Weights of a small mixture-of-experts language model, trained from scratch on English Wikipedia.
Size: 12 layers, width 192, 38.9M parameters.
Below are experts of layer 8 (counted from 0) of a mixture-of-experts language model. Rows are named router (the router's row for the expert), down (a neuron's output weights, with its number) and show model dimensions 128-191. Each number is 128 + 24 x the weight over its row's rms, rounded and kept within 0 to 255. Numbers have three digits each.
Before each expert's rows: a language model's description of what the expert responds to. This comes from a sample of Wikipedia text that the model never trained on.

# expert 19
What it handles: Short word-internal fragments, often vowels or al, e, ed, ble, inside common words like overseas, malevolence, sociable, room.
router:108132060124098115126120114145095153130159158150160138068126136157106150111072099183150106095168148166078092095069144099095116126161187156099134124117114143108130141125132091113133136133141155
down8:111140122137072139090118108126156133107135118153077164141124170144099104097101145141125159138136131135146135117120099161104125087146137102169159098158159167139142104079158141130191125151102108
down9:136097118137118161111148061128118096102145102134124120121133172104111131134097169120126144110162130110121107151137098124135118105133120105141141115126131154062118089131149153147168070173171152
down10:175099121115139137123087123161122143133148170087162174126129103142113139123138127160144116115138150164154136081138127121134119113150122162114146027152140124099115122095123128106134120098124113
down11:121098127122133142159107135145187147080094124106137121153149112119108109125138145102104126114118141156102111112117131138172132114073160118173150112135115171107112083158128112136123119100146112
down12:076124135141129109106153156125134128106165121153135132193150139124103121075160146116126171134117107148125077101154155093100123120164143101147137064135136101128159126104116149131108135120114141
down13:136101139118096184135190145123091104089130090175152166131148096144113145134115126103162150078122130080133121126155148151144112108145148127138118105131175134093112158146117100135125093142109121
down14:116128100132126098141143158128137082134107148167163111061110125112116148151149123120133159123135083166106087139134147096094126139117101153139123130150107123145163139124147142122142151117131089
down15:123100125145140168153144091162113135073162113158124117140117124141177083152139113121126123112124142142126147118149089116113136132159111117118118136158173144143094110082096132109102139121131159
down16:099124137079169125116103120123085101118146134103146127151097104078143121130116124103055131118134165190108142116107125104146133105129155147109137114122170107151097111103090140125089124107138113
down17:103140145173119111138122133108162144118137174116112141154080125126117102099166140171124155118139119087138131123111160118175158149124120112096144104097164102135128103141154149101113093142125089
down18:160153136111120103164142105123126135141159128131096120130177100089103146096156141142140142127127144113142144102103158172153115145123127102153169114110089093116135112121134128130116126141136076
down19:129100132105107157148136144151143140092138090093117168168146153127150144144135128090108112125129131102160124137181148133109124122136088111112140125159133105129077097114114111099113127143067140
down20:135146130114097130179130137098109126122120142138126130115128121148163123138143107131065182128144132120090211147140099116136123064177134122107167121136117130174128086161135198088155090121175135
down21:150137113138143123130128136086140110120112159128191144147143137139135128115128148127120108098139095151121158149118136120118089147112169141153099112119114147117109172129088114137113112145121101
down22:116106141115134120128143130108110125129123107126124166133146128126156151149129091092114104145166144082152132122113141147118103107140153168118098122103129147091094132124116089123075129117136166

# expert 59
What it handles: Forms of be, have and modals after a subject pronoun or noun, e.g. it was, they were, she has, would.
router:159183115094110119163146102145117132179127156126089129107131131151067119120110088158162084114162153132130128093102126094123150125149134146089117146126079129117118096130139110093115125126126143
down0:138189152155126099156131110133136129134097120092101114112115113126136128127116132105125102143127171106122058125126103186127095145143128144106103096133144135101146147164148126082169116143124123
down1:143092107159122090106144163125102128161122124118122175115147117136144141191083141161141112095128123095119153151122128099081089084134099134144143142109128082123093156168149144122079106128131174
down2:102093136146148098103118126160089098134121174085149115148118081134161122083159099126086117131107122149110150099109119123171139069126131110121117136133134175105145109109123140153165125152115105
down3:162132184064123117109139123183127134112118152147112102083141102078134117143115127143110142113118110082154166138123122136122161115144110142089145166158163152125148133111117128134122134108095062
down4:137115163167135123107130155125115107138130119159112141144181124129137107114120091117099101126083085107115124086137153096139140098084121113091115164147109125098171122122124146122149121115115116
down5:101126102108143133110136166086091117148165149137164082153155142166128130100117108121138149099118088157096125102103140110131136132155134130107159175084126101097150115106116104126132098109118097
down6:154092147127116140136177118137127129098115121110114144106143115120123120143110106146116108144145120099139066103179187108119084159113132115095104086128098100145113105145130101135133133158100163
down7:144125124107093140137133160108123147117126133140114132176103152128144093139114141088100167137172123147150129181140158133071160102146141131098149134102149111131138137088133142125142152150099099
down8:127128141131126164098174133090142097092094146131171119081119113143119143126114145140148147141161157101127153098129128116128105126100131116133141142120123153143127118117139133148163161131060109
down9:099141160152127130144129144122125108131118104133107155142102138098115085123163058118089107158132081123160132131146163094143078087097144123081119106101143112123102152151151154135131142118146132
down10:098142132132151119177127128136124130101160075148138124126129134121133145146147177102086133101142144139107165142145157162110141124134117107117146128086133101145159140149111132106133129141109105
down11:076130139147143112126136116123140125142111095109142128101123090146052143146107128088137150121149081115114121171092141142105156113125120122137148094118055112106092128114116195170132156128162118
down12:163127134129148145097131105099109115099126205127138109130122129132097156133101138140146138108142098152103135136131121114121110120144139117152159141117123133085149175163137123063133121141098089
down13:094176157140065095099119107128140138122102148139120141143136127125131152083106130097129107127121125094147182111133126131150139146146126124097135117127099131111161110052168178125115141128144147
down14:138104109122107190137098139125123152085095140091096124140137147112177130135125120109132151123130153129113163143097068123141127172101091159129159156108146122139099106130100114162161107135144115

# expert 42
What it handles: Given names and their endings in lists, cast credits and tables, such as John, William, Kat-ie, Jim-my, Torr-ence.
router:126171134088087134148165101120079153104121187135105143137081136156082080129124135161155136136128142158123117106103167147107158129127134148085129149125135131096190101135113129133114109153158153
down0:102092166136093070153171142129106122122150118123119123117088114126130115089139119127125148166180142157121093144118116159146156139138168090140147104143129141144149103170165097124137125143124147
down1:129131145129117113164166111083155153141101161116094151123101118155079115146116089116136105099174157165129104102090137127116144122130103118123093122099090113114162158115165112098127113122131144
down2:154125121161154171098151140100117071151114102122158114169125153137129094131130098153124132095107150139161155137117130094131139114085134089112106139134193151127139192140135171137124122100124103
down3:130100126104118152130089093150140143103160117136113156141120128138088149120083138135141132149070124149111152128137118117174147121109124166180132091130132137179128107129149120157158154104136143
down4:164150113143160099137155148132095124170134132143150127138095157170127165094134148141145121144163136156113094107113141112147103104134145157161102165156116116129095142097111090068120101155078130
down5:122168162076108118144110137132090072107150104142106192167128145138135124067140090111132108118117110110133153142124117126120102145097172119117135112092058155097130101115101142147114162169152104
down6:110150122104149137139115095110138125149099147164130139179134104137106153144128131151142162141087148146131160116120188105115102117150141109102110108122157120116159114109151118154150148144148093
down7:208117092117111157150100111126116148111102170082164112131102121162132140148101105143159117142130139105155151123126144115122099152117100144121153153129117091158146120132096086162133104101154111
down8:152103116135138158123113170129117111149116112140171138148120189148114131094136144118116194135126119121092119144150155103188105119116125108170153116154124170172123118106123144099137124129112129
down9:181164150123129081130110130130116116097127115160135092122121105133137147097156128097131112097161107184066139151110155131151120142166159124166081099113080143126116088085102121120088120159116109
down10:142124122078125147111179123094170142119142090143157120145127154099143090105137126125153150122107089153122149125138110140129153126117107123095176138146165119136143101149111123167162139183124100
down11:140100151093113123094121109135122100125128123107143131092103128131164128161147122126134164192136140188157135139089083109080115110153130142120107165122146128120168131106123098092065124095118069
down12:142107130150102145111110120125118125153122172129130097132106139119147103109122120114146135100126183121156133153079114135134122108095132127114127181100137122122102120102135148096148137116176139
down13:123130143147107101166146134068125127128127115113099123096146104131069102159143114088130126127133160141110110080097164127117129187125146109125158092158122097136123132156123102126157164123117055
down14:116115115146132165117121098146117113113146139127131112116125102161141101106128131117135138100103126157101138148165159181099155102127116081085143147114088114163139133170125185151143091120178153

# expert 0
What it handles: Prepositions after a verb or past participle in narrative, mostly infinitive or directional to, plus after, before, against, for.
router:136162127088083100140166086152084139134144161158168125116135113174119085137113120166155110107142184166109095082074119111135127142164158160077111180118102128121163088121141092119139117155113137
down8:142139117139165082145109151122109166129118110126162092123158153117106132167120156113105101143137062109146141123110104071126097132138151145177124148138139134181144142105133194138099132122138098
down9:138104141128140137095083147146092154064138127182100129143116156113136142155136144081096098138112137093136109148110095097107138126152157105126111091112105112166107123097137150133117113121155127
down10:153147168153155101094104112140149132131155151132105134104131139146137122117169102164130139166175075143134093143131127158110106139134135105150123143109098145135147120130129081118094124117141129
down11:121122142124161124108112115171147108137113152100121100128117051169160138116132135084160114160152108121118087137118124135096141137135157097159093113122121129105106096128129123121114113096100077
down12:111106166158159093118144133144177138149093121130108149110101175086087119128162139126148104126124082107144095132134116125162094129125127107088120076162122103101137118131118134145113149116173128
down13:120157124171161136097152116113137145136101137132124158106158117136101150137107102073154113089134175118155092109104142144087094150108137131144109158107119108131122142122151127103130100127104097
down14:107176129120150133109114116124121135147120151127151124147177112098128114124159167137120101131093148139149149084125154107109154128144157140128144123097143126097159104148083129082123151083103140
down15:164143134143111154128131122106168108156151123162133128123142175148130101112135120148132108166113099139130136164157145164115133077119111134095122141130118125116120138125178125114136126130127152
down16:109126142120127095117092101117098144174140117119152139132106153102136088122130119166168128141100099128097145131122109146120116105133145115121146134105098067138045125139141137189103170118128130
down17:116103110104126160110111163126131107093149124147116136110134095133100094108105149134115119108098158084125107145129052109128112106116125164172145137134141131167125103154087115124114127138119112
down18:101104132114110142078130153132111126109106141135155100119087129130172138141135116139160104138106160151140155129154150152119155101131168124171125117130094109148094075099114106131154130142111116
down19:153128108125160110113190137158111126150111158117122093089093135120122127154117109116161118165136065084113104142127158135108134112127117129085155126091117069089113118114149106124119106086119134
down20:122120123110096086113154109171093150127127142147109065136142136108126144101107145151151130085128113116164116143143154089151097123162148142149094131138136101115133093146065141058124167120112124
down21:086151114156103128120129102124118196176125112112095115150159111124152102149139179140121168148112162104167152145181109118113144114103115166111139090110105161127137111167139192153176152103124134
down22:128165106139174132146151089095169118182090131088154148165154114108148145112129114115150147083120124141154175125129163140146133099113119155166142160132170152094135165137143101126121159087129122

# expert 5
What it handles: Years, days and name fragments in biography headers and infobox lines, e.g. Born: 31 July 1995, (1931–1979), John-ny.
router:121137109125110136138159095144116115155098136131163140144109133141096140142121131136098131108116131164106127124096174142131092156128143150070126137121102114123172146094140098146131164103151173
down0:134114170109131122116163144138143125155120125115088134100116134132126139126136139092122127127123139146118156126122110090135142165145130128099131122137117134163173111100106152095099119105113157
down1:103128128111109093081102112143143111110120112104136135140110112110147125150153117140117105117144108164097136131151109147158127150140152108124136125127137164135116142129126105135078121094163093
down2:092150099129081166104158113139168185152144119147156099109141139145137135141165140157134158111140124075136147166149091147124153131126145110169064123131155151089146135107129106143140162126091131
down3:093150132191111151097164121151124118103123121151118103152114128114110157130153139132104085146128121133142162131135160067118146155113139119146152137151103138117139085153106134151128168113150140
down4:127132121066079133145149157151135115115187157139143134115137127128059128093101106147118159094107136128144117165126108116130127109139117126128132211121132113137126107111159146099139100086130115
down5:148104110136131072124119135109090142146096124155116155149135135119160115139156119124125114108142118127135107132081118108167138159168182119108149065119105140144122106105127092116149166141158127
down6:109125105139161154137097102135115130157143102138132107130138125127095153088155136110140116121163100083156097144111145103157105154150094133088132141102143128091130115119130112094093151108134116
down7:140140135118158078144104117088125150122124169127095121125145123120171147083134146138143144113139122090107155079157129168121134114192141117137156125146093160102119125145179108112104133162128151
down8:107141126133118133166087150139120096138130130128125125099128133134126152118083144105147093156130151101137135148121152116137116102145148118139110115120092139118113118159118121112138136166099139
down9:110142122106067115112101124177097125109088120117128105140124105089087139123108138133066126115149101145118056113110114130161112152125142114132100091111133104142113081107127121113112134118161147
down10:112137162146150131083139132135144133133134129131127094100109097125142159125124157120106108169130126091164121145143122111080131159144138151142141108187129179099143109112159139157119115122149136
down11:154153123117161086135127159148117116160159115145133097122147144145159125086123144171186145159128139113132132136110130118100161078114123098145153148103112140160134114138111139141072147119126140
down12:129187164103141126161094151114106165105160121116109111142113146163175142127137133160141104120148159108103103084142123097122084129126118113130113126175145090142098098109099097108093113148156134
down13:118097088141097106133164102120127105114119153132125122140146159122118129167136153120160125142106101155117130128159189176119138129191121142117103115131136114080148115129117115156123117155128122
down14:085143141095126149110152112129147131129127130136174163157119179096146127125115124134135174092143137150152143139128140119116126172107149089093121182085114116135160113089098136123124143130114126

# expert 17
What it handles: Closing parentheses, brackets and quotation marks ending parentheticals or titles, plus some short initial letters, e.g. (2011), "P6", (aet).
router:132152121105126099141172119125125161151119142160149136120150164149095118117076131146139133104158178149143095115076160127138088140143144131082105124108143110113140126101159118091123123127122102
down0:118094117112120123102178147107153088132123133170099099122154144102146107148169113145126162116136140148132128149139141171092089133150112131102132190148131103133147146138120157106099140150126136
down1:108122133138123120093101165079172174080085113147146112121097155115154141091145141140110139103104077120142097088126154121180075131131116147141155160098175129126125137136110128153126154115102147
down2:164094120126127135127137102113128124111100113126092123101136146133118132104167132120096142108122177158114152102166137125105115126137115175116149164120078148072162167113114107133085146105113133
down3:166121137070121129116115140102162102154150170123147144164152143149122144158134132110096115120109160133132081105121097130106138109150156121103142127113118151139145135134103129128123120132151135
down4:161159129116045121118146140088129088135128145076097111151162112139124118137120077133168137124147144104122077137115148137151148091135145162112121093158147105167083161105121128165133149157104087
down5:193109140160107156127106110076120118107112130114103102136114195151127123139144128169094096150119152172103162116103135108144135100134155138092099126104132110111129144079144143148086088174121145
down6:145156167121095133119107074156122147112149144152075146125147147113147143125141144122145100117140172096118119184131132161128134156142159120136097146107107103128135094163150100167173129103122160
down7:138116129127108093181125087109166110135134114142130090115176143130156103124123127125130172113131081155094089168113126155123156112131171150154108132123142125085103148112116119159136137088116114
down8:124130068154122094166117174115102137118129109159180136094140119144134118101159168151085158074109130105160083122102115158134110085152172143118127149093098118103149134147113069121152117114117119
down9:155134134099130162095112106116098146090152118133116136107132127149122155142124107141112114153108127139116150155134130146143073170105060123106130177131146084135161153137107118136111171114119087
down10:100097115132139126158138103168206105150111112117156145081093113094144136146122123176138159119112114145134169174140138123086142103090131108150147153156154163176122109104083175105120155163125101
down11:161172132161133113157122152138121133119171089100085121133098106121111145123145132156149144124155127134135098151148192108122121127131119155144116141139120148130129123142152131140094093098121142
down12:122147107128152163089147160137094153145123135085134114123117103129113187122103143116135163122152140124118117127132160089141092173105105160125134118108150141158101111108100135134128158097140104
down13:154122128131141092142126135132139106157122102103061140145134121077148133145148142113113160171104135094156089166109098118119111118129145128137122138182112147097132139132091105127130128141127121
down14:137117131136169160114118130143118108123103078153138122124125092106130148127081144147132161149103154129128105144164131072135104166128140130152117122089130134127145088124140141112126117110130141

# expert 4
What it handles: Degree, minute and second marks in infobox coordinates, plus inner word pieces after a first letter, such as Found-ed, T-ournament, Ec-u-ador.
router:144149141080089122160142131128119150124161153140120153090109157146103116124072091113079096123162161128091075101111167124128109099100165167134110133146108144094143106103126123123121156111143174
down0:144107115121110147161156113152157126142102116135101077086117140130161115137105172098101125107104112146120143172107144133085142142149182106120137120093154159146102180121159129152134131168144140
down1:100123158129113160128122158098126119125146142112145158117150111161109166108155137100155127109113145140134090144126154160126149150118095143125152153107093113110129086148113098086140129146128168
down2:129081134149134102150154151151117102097112120112162111116102118136139170117175122097173165111137158146133104115140118096166163136135083119115154089139134124121126157120147128149128132157120157
down3:094101132155118117125123152102129140130174104119106123136154149136110132095106111087140086165138174112121149121103142139106108125090184145134131139128123148161102144136126123174149154145128134
down4:174156147153155131146168123070151115135118139085144106135121143148142131161102069096147096134095110170096125122140124123170182167157138091141129168142135116121120093132111149097144110092099171
down5:087122118110079153098099150143135125133127135148120154138120138103148096135131150117120104124130127090130110134112143128077069126134122145113154122130154163103147159088159132108159140138140088
down6:143114101152106117106115181147154087123119134151160086131123095128176123175113173158084111121163119118074142161087147144126134105110195179108138121194122150128117099133128114126134139108105116
down7:109129077162148137094139116159094130156123113161149111157114107165120124137103147147165147149135111122145168125147148105115125096114073151139109135104137144101179096129099124127120113164071118
down8:137111102150102080147100133115141149140103080142129111171116185161161092119112155178103154142165090099131119134137131129196145138109116120130130168141143136107130143162074161124117155097118128
down9:091119101136067141141167139145130097186114113145145156078181118123133135095119108120122072120140128124118132118118137133089144137080129139112119127150117142121083155088088078133130132121142175
down10:098095110150132146125150128102119133113092133132084135079112125108145133134107146140106133137137147152114105166111098096139116109161134132109116095111144143137128113140088131142096135159144108
down11:123118152115141134124149149131134138132161133176139085183139129141129133115126094112163132125108052134131119112136146121127122127119189157141092123131177101131105153116146126129099150129109110
down12:073133114134099156095104129190132145135128140150127169132116133096128122124168133115131189171106125107092114128124138127088124157116115159157128114103108161111144169139148124150134152120137087
down13:127146178150130097158124118201153129152127121138091147112139146147110101157136133125122155148104139134115155113145120148105136131106117122109116170131116101132087163142071139127112102133107136
down14:104150117150101124119127118134136124156129117157132109140113080132119120121124132138096119152183077148178184150146160129149161120142134124111170109133162148182124114114105134101120142127149118

# expert 13
What it handles: Mostly the conjunction and, plus but, also, then, However, and -ly adverb endings such as Internationally, ultimately, Domestically.
router:161146127130087144163131056126102142116129157159146111115126135160120137088122143137139105121147166141109077087098144155142153118153149123099130163142125168082165105110161104111097099134140159
down0:153133071103110156170098112127141112123089112123101112100144128133113142100126151093187147112125113148173122178129103122107174146157084111144092152124122116102137111188106098124140137131110151
down1:114133099086139172121136095087113172147151100148109107143154153157165127117136147143114133059149118128120113161128176136150127130150151155137135149119136112155141144147116096102116156125106136
down2:118129116135133128087158130106072134103154094147155121108133070140086100154171172081136123125090091127128106134154107095091112117151152138158116121138103117150150095128127118145139120098136125
down3:122153106156157107178148090110161137143150138125069153109135153123107139098096144110107131133144133145135141137096115116153125123114102119081095138112146130149107169163134175144100099127153109
down4:164165129136129100109104118130126117121083152073142111143132102121157153093197175146197172173117122143160149124140082122092160096180141164106128155134107159136143114107122158112131100157126087
down5:125075141100131122164111135144143108108194149106160141069162080134105116167115175109171121122102117137121142118145107162128115117109126177134103099126136146111148106119120105120111120145126139
down6:143157116131117145119178085150126067117174117154146083141128080126121157138156137117125143125118135141125116148132108077130142155121147132113111120137104118124148122169097107135134072081124131
down7:096110142102151139151118135080134145101083149117140168145156135133102124125143129108119146145141147145149144157128124146121136134093164140139111131144120168114151161118105135152113093137110131
down8:101110125154143084119132111133120136138151134134174119130120140141088146128124104145111143108127137134098151162114149129131136134132165176115138104146121127115104106106108101099159118129098070
down9:149125133147135179150089122120126133116123088124156156144137175098107110124104121123116124089107118104140078122179114117146145077123130148179136077137103152150111145159154134143135133117101130
down10:185135114141134162142104115125137122108146104112153112104156143163161117144069181149114118159124159141125167140142134162126077107161130131115119134115126110158121122165116129105141155083099179
down11:168158111128114167130116118135147144094121134144108143139084151137121100120135123106137129113122148110110164093124135152118145144115118148105139121098151132142087117116100127167177090173154085
down12:177128099092114124148098143172129126098146163109123155152102113157126123133153117138135134131156178153137121113113107111135132163114124169134121139147167141125102168111134122159132088109132122
down13:116146076183124176143110130059160122105120151131129109107133126119126146128172127111125114144137121142111124152132104144161132142149134136163109146093149092137134143162145148144171179120114137
down14:106093142112134139143112153165083078129129118137162166103184115130114119131110159074107140112120114131166132090143127144153139163122110085070125112134118109113135128104117141161064156134113179

# expert 61
What it handles: Capitalized first pieces of proper names after the, of, or a comma, such as And(rés), A(egyptus), North Carolina, Old Town.
router:163197134091112109121168124114118125165141148163115131128098135174101116132133153111100111132171182143129124114081156125109129082135146172084107149120101125090129090139150104147113134113132146
down0:155129135142116148097152129140123183106098104150157163132134168090134126104072141149124134147138151121089139106114134091171120142117097150136140085119181123106131163140142182116141120075125140
down1:138156123152129126102174160099161063103118099101142141074114158090136142117132140091153111155142116151146146135124162131106136131116123126133133175126120127117139144076124118134105138130138076
down2:144119116126111154077160111112161126080100081116127094152140146085184109121120113116157123137146134109129088138172093119146124166133133139126082115145118157116148126126098156176134144106150066
down3:156101129151114075153161120155127147103131130145145152118158158116126180137139158124112107149121087130130171132135099138152135111161141163127129153161153083160129108125118138173091096120112150
down4:130159094140080123114135161133110144113137105138171127100100121077143132145126136132138165168137134138145134162111097102089121107143094087163124126086176133117155129127169189118135138114139076
down5:096149127136141129134151142118106193127122132175180176116100091082095139134126127115174081095131132077119129104162124163161138101180117116121146095114124110161146138124149110119099091102135175
down6:101156110147044110150111112132126150105123129127140114142133128104105091127100099134148134088170129124124132084072121101137130153125159141113097153132101125160075094131117100121101111102162125
down7:113118135093167108165127115167118122102136112117168096066126129109154153131147049149130130137110112107119143102132115112134127153113134129117113103139190141090130125157122109165111141154111081
down8:089120137133191095104106173125119167121180148130126118131112139144115133137159138141113127117135120119142134120102116145153140113175157130105132076165135135178096130153099144099161120071140145
down9:140111124161115145105119207123131122140165117092120162135099147106140144127143139126144150141137118125141105129136111166152133090152166158140134158128110126135173120111139148099122124116139157
down10:131074153130144104121140138159145127150063121106109063099131182085155102099147121102124119136106116151162130118150139080147136106112128123110159150128115082143099092119109158139106094126124172
down11:103133129142136112110137126125114157130113100157151183110083096090096155129110117104149088140117130150149123151094141200106151177138166150156143113112101144127122140147107128110116076137141154
down12:132165120163131081111117139070150129158106112131149141162161125149118162106118111113112100141116117162130097109146161139079125073112143115137162138131117127103152132120128113130084105149147106
down13:142168122122153163114113121124110109171074141141137143147141148091124140123129078135090136122111120130127173185122189101128175132144153103159122101057125131132117132111147122155092090141118086
down14:101144114147161098135125127097084122123140150157134126101115141121168129116127120139111128158132122114134133131120142157132180137160120116155139131116161175139156135083123154121104168165125118

# expert 6
What it handles: Inner word-piece syllables of split common words, such as Platin-um, anal-og-ous, newsp-ap-ers, plus whole words like gold, Des.
router:115150118081137108159145111106133154133141136113143136129108115172081091125066135129127104114138157154127086092065172110131131091148152157113137155171080113112140108142142126114134116112132118
down0:097154127119143127132142116118153150114128165086129124157134147105127131135133096162133104125115129127059116131114121156153154147134110098125119157096177180185145125138175168121114092156151097
down1:144085123116125148135116143104111161132102139129133100107131161150118110105128139136134168120124110131064159148097116143168128155122150089121142127134176111114177109110081174130156078152117125
down2:111120120098135123095155124126134154106099134132160104093114135137165143148161153146140139108092107115126126111117093155137140133149125118115125112116133141157156103104129146122164124153134135
down3:122152113150144096168106127134113101174173132119112151170125111151110118125101116085113128158118121094163123130121157119103104084111141136133145171156137106105152152138131102161129109117115148
down4:178149148176149139144140154144138117161166111139152139140119186150136136154100132131145124132101117114101095107118117143152124119153129073088156117110146154133123143081088124119099126114134105
down5:080137115095166130126114140124164106139141106137157147133091162115141148149091140138155123084112144139118121123124119145158119071112119132157145136132085172150155116117146171092111110148133126
down6:120090140122154106153139156147163113088173150140146181165140133099128115105115102129140135118124129101135125150150115091166154098141188098151111147111135095130086181149088160143127151162144150
down7:147077117115130133173153144152136146122153151153156096124129109127147126158130135084110117146113144130137136078168136101136152117080105144143168118116128118163082101096157126116138177115161133
down8:128149117116142157137148107093107135147131147170175131143130124121076108157173100173118166099130139147105142127127162092137142079178091122098151110136136091119115105095131098158139143129130145
down9:102121142143101133129130124117183109122099147128122112143133169149177118108157134140101147120123091159163094145108086101174109143134106149146116142079151129128134148175121166122111135101117127
down10:155105122159143169136129117133111138127126086115111139125136122111132082098180148145165165147091124149119153072118164173137104091137111152134123116103132091140120144155141129134081144101159148
down11:102115125109126143129132140113102179121141121089128122105108161111117131149140151133131080112112134116155130165119158157130185154124145122154114129113108109124142127110136154126113154177159107
down12:151109139124132139169124189119167170128158133129142111105148157120130122146101109124163097120153145091167122122130169130110100118130160104102108117114115116097100113118108101139112090132111158
down13:100114170135133138108136123124117127143145141150114100132114152125100103132150126122126130119120107105106143096156141164133147107149108111159140135118116115148127122098152132122132105108083114
down14:124160122108140087157086167112137107127147106119149121122132109110181154096145121155127130074131137127096137115091067103126154136093119116103105099136140088095137151087092131149151148138088135

# expert 11
What it handles: Capitalized name prefixes and single initial letters starting proper names, often foreign, e.g. La Prensa, de la Ville, Lough, Käthe.
router:106176085118140103149188107108096119121107151131148143093136109151107113158157129151127083126154129146115123123094158164115140105153170153109117119122105163105127121123144086110105091109156126
down0:108155127128138137161146185121145102154147080101135083153151182175138110138137123161134077088138088119140141112133141179154138143126132126141105135169094113099119131110130135123190115077145112
down1:099126146121105131124104131108129138111137102193107125145155132119133086131118136079137131123136132152122133138096121186125129145118150073149168166113140126147167108122095121087190133123099131
down2:089136125092109096112120126113103114102117114130208145119133113138115139157114142122159103138078144145145153171112163100131148075146118060122107137115174142147152149126119154155088151132172104
down3:159184176137102152156153098159113113139112117145131136158137120113093079159170108112092121134137160097117083101130132082118110153093107144113165117142110095107112155142176114121131119138151125
down4:177145127138129091145140128134183094130123146108095151143113109128140111102090129128108083133167109194129160121089148132110134160105183121135092128131157133093151152127110157108122156142094112
down5:118092169146137131128104121131097114106083133161157106105174124112128133153100120148115116137122116108129167109174137146120120170146115133132120077137099142129067104110199168130166105128143117
down6:118100119089113125076101126121152173124150170102117152103122108133092145109075164095144104119147109139119152108114133098118129125126136103093140168110128108093127159128136118125125128111131101
down7:158107119169119122129125112114114144072114126121169062095127114147111096096119117151160116133133160122153118096136170121098166146107118104124179123123150144134122139150181130133120157172154088
down8:104116136109102139097116140119183159093119148110154087128100150124137118091158161114134134108168144144145107116144137141084144135110110141146101155089134086196130151121162163128130152152112108
down9:122143113123094100174153110157095137049115093162114133137149081123154162117107157088152100125177129131171113126149116140155141109161113154125139109151076127139089166128102103120093153109133123
down10:123107166135130092144132132123150141087100100128177106142142102131159116109129149146105144129098119107101138146123123122154153155177107078104155126104166113146117136165143127108121115121103150
down11:111070125149178130105142119115104159153068086121160108149093096129143174198135193170142125133102083117134124135103136140136142154141138135175117130134143100116105132113134112114121135104125113
down12:065103082153159159123125100112185119152118091089087132135168134108159131167161119122150146129139167130145136090128115147141111137109116097127120142110133134143112143110140111109131106143115132
down13:147131167146080140125139123119131136172121163144124154174134139118129142105144143114121131154161119131132130136117126139125122134129136111148157156110092126124137123117136125100152103098172136
down14:125129156098092107133127129113141158125154169165149138082140117140090118102119142134122126119136156121107148136079116110082165139126116094144146109133134103109121080124114195116100144106095111

# expert 29
What it handles: En dashes and hyphens between dates, scores or list items, plus some word-initial pieces like Ch, D, W, e.g. 1920 – 1994.
router:127136120067142092139164090134095148146130157179151121123123134147094125116101107159149115092141136173127145124108174111143154101117149147124111159097110150134167112097147118109100162119135141
down8:084149144156122132125117162107117090128128140089093155152160113173120146129142143099136116103185131112110136113142139137066142109178138144154124100117114115135126164138193138098123115146137155
down9:124107158178124135165146103133129119159098128156144142123159163158129128171094083119107160081128094141126141146117139137170117149130107128110169146141129127111102152154122158156145113126102150
down10:102099108123134112107117161115126146144148125161184091127164134140150157158128102129124138081155164082147142118151156130157123106141149149127195153108143148126108143159077137146116140083085116
down11:140120121090155125118095134119117105157119133154152082100136156115097090178130144087078098142165109154146146166084119106119104150117146117125112133123138097157112126070128122138140090141108166
down12:083161114111172118119113137155127135108136103146156156120169084085087150158142114130149085155126127125178158128187148123152088115109113131107123112133151134115137132134098166169095158099132130
down13:110179147145108136087124087071096145148125130120161102137118126139091118126070149109130100115149098117101143106115126127150129130138141075114114133140181104126157101136133129124091157132115116
down14:136093078171122143133153124097138140094136119086126152144099176163175105137114145148122163121121107158113125128130128129142175139150117110148134129120176107145155138123123140107115057122119142
down15:146086119146138093171092121135101113139141127135141125188129080106137126139128107129125197118152122141119120082159132139101160164136094130141154134121108133082118155126116128162178158135117141
down16:145106114115117134124097123102120120093130163096126118112137121090154121119087133149153109124168118153108144116121148137107121083144143152098141090150134126149098142107138122061140113119137127
down17:126125154162113115116101110125131095088147127114094114127104131078114152134107091171126113169158103089095138111095114089153127122155154121145126114120161129164168151153125149142140153095146142
down18:167156099135080115140102128176162141110136129148145138116119116126158161194148150140099088126154129092139094098144138134122182143128140141124139132148069138107104116152147085142137114130147148
down19:095111131129152135125108147116114133119114095103143081130146092095105152136075124110133157136125076138103103141148118150129103111149088103136102096118188105087138102084157149110114110127111120
down20:121131107128142116164090071092057139103106127159125153135079151123111134120144117091176120108136143159120143150127135179125160132113147143101064125098127134173111085135171144142137121127181103
down21:113152133125128141113135123123108106134126116198109111119114106139117170143142107093137110086119075124163146172136152153108155111077147122142103112193099119142130104108152099121173139131134130
down22:098117116111136125147089166125124135129129145166202166103134075098096169156155126132119137108164092115124124137113151128135140128143137136118136114122129138158151120137080123145096108144122112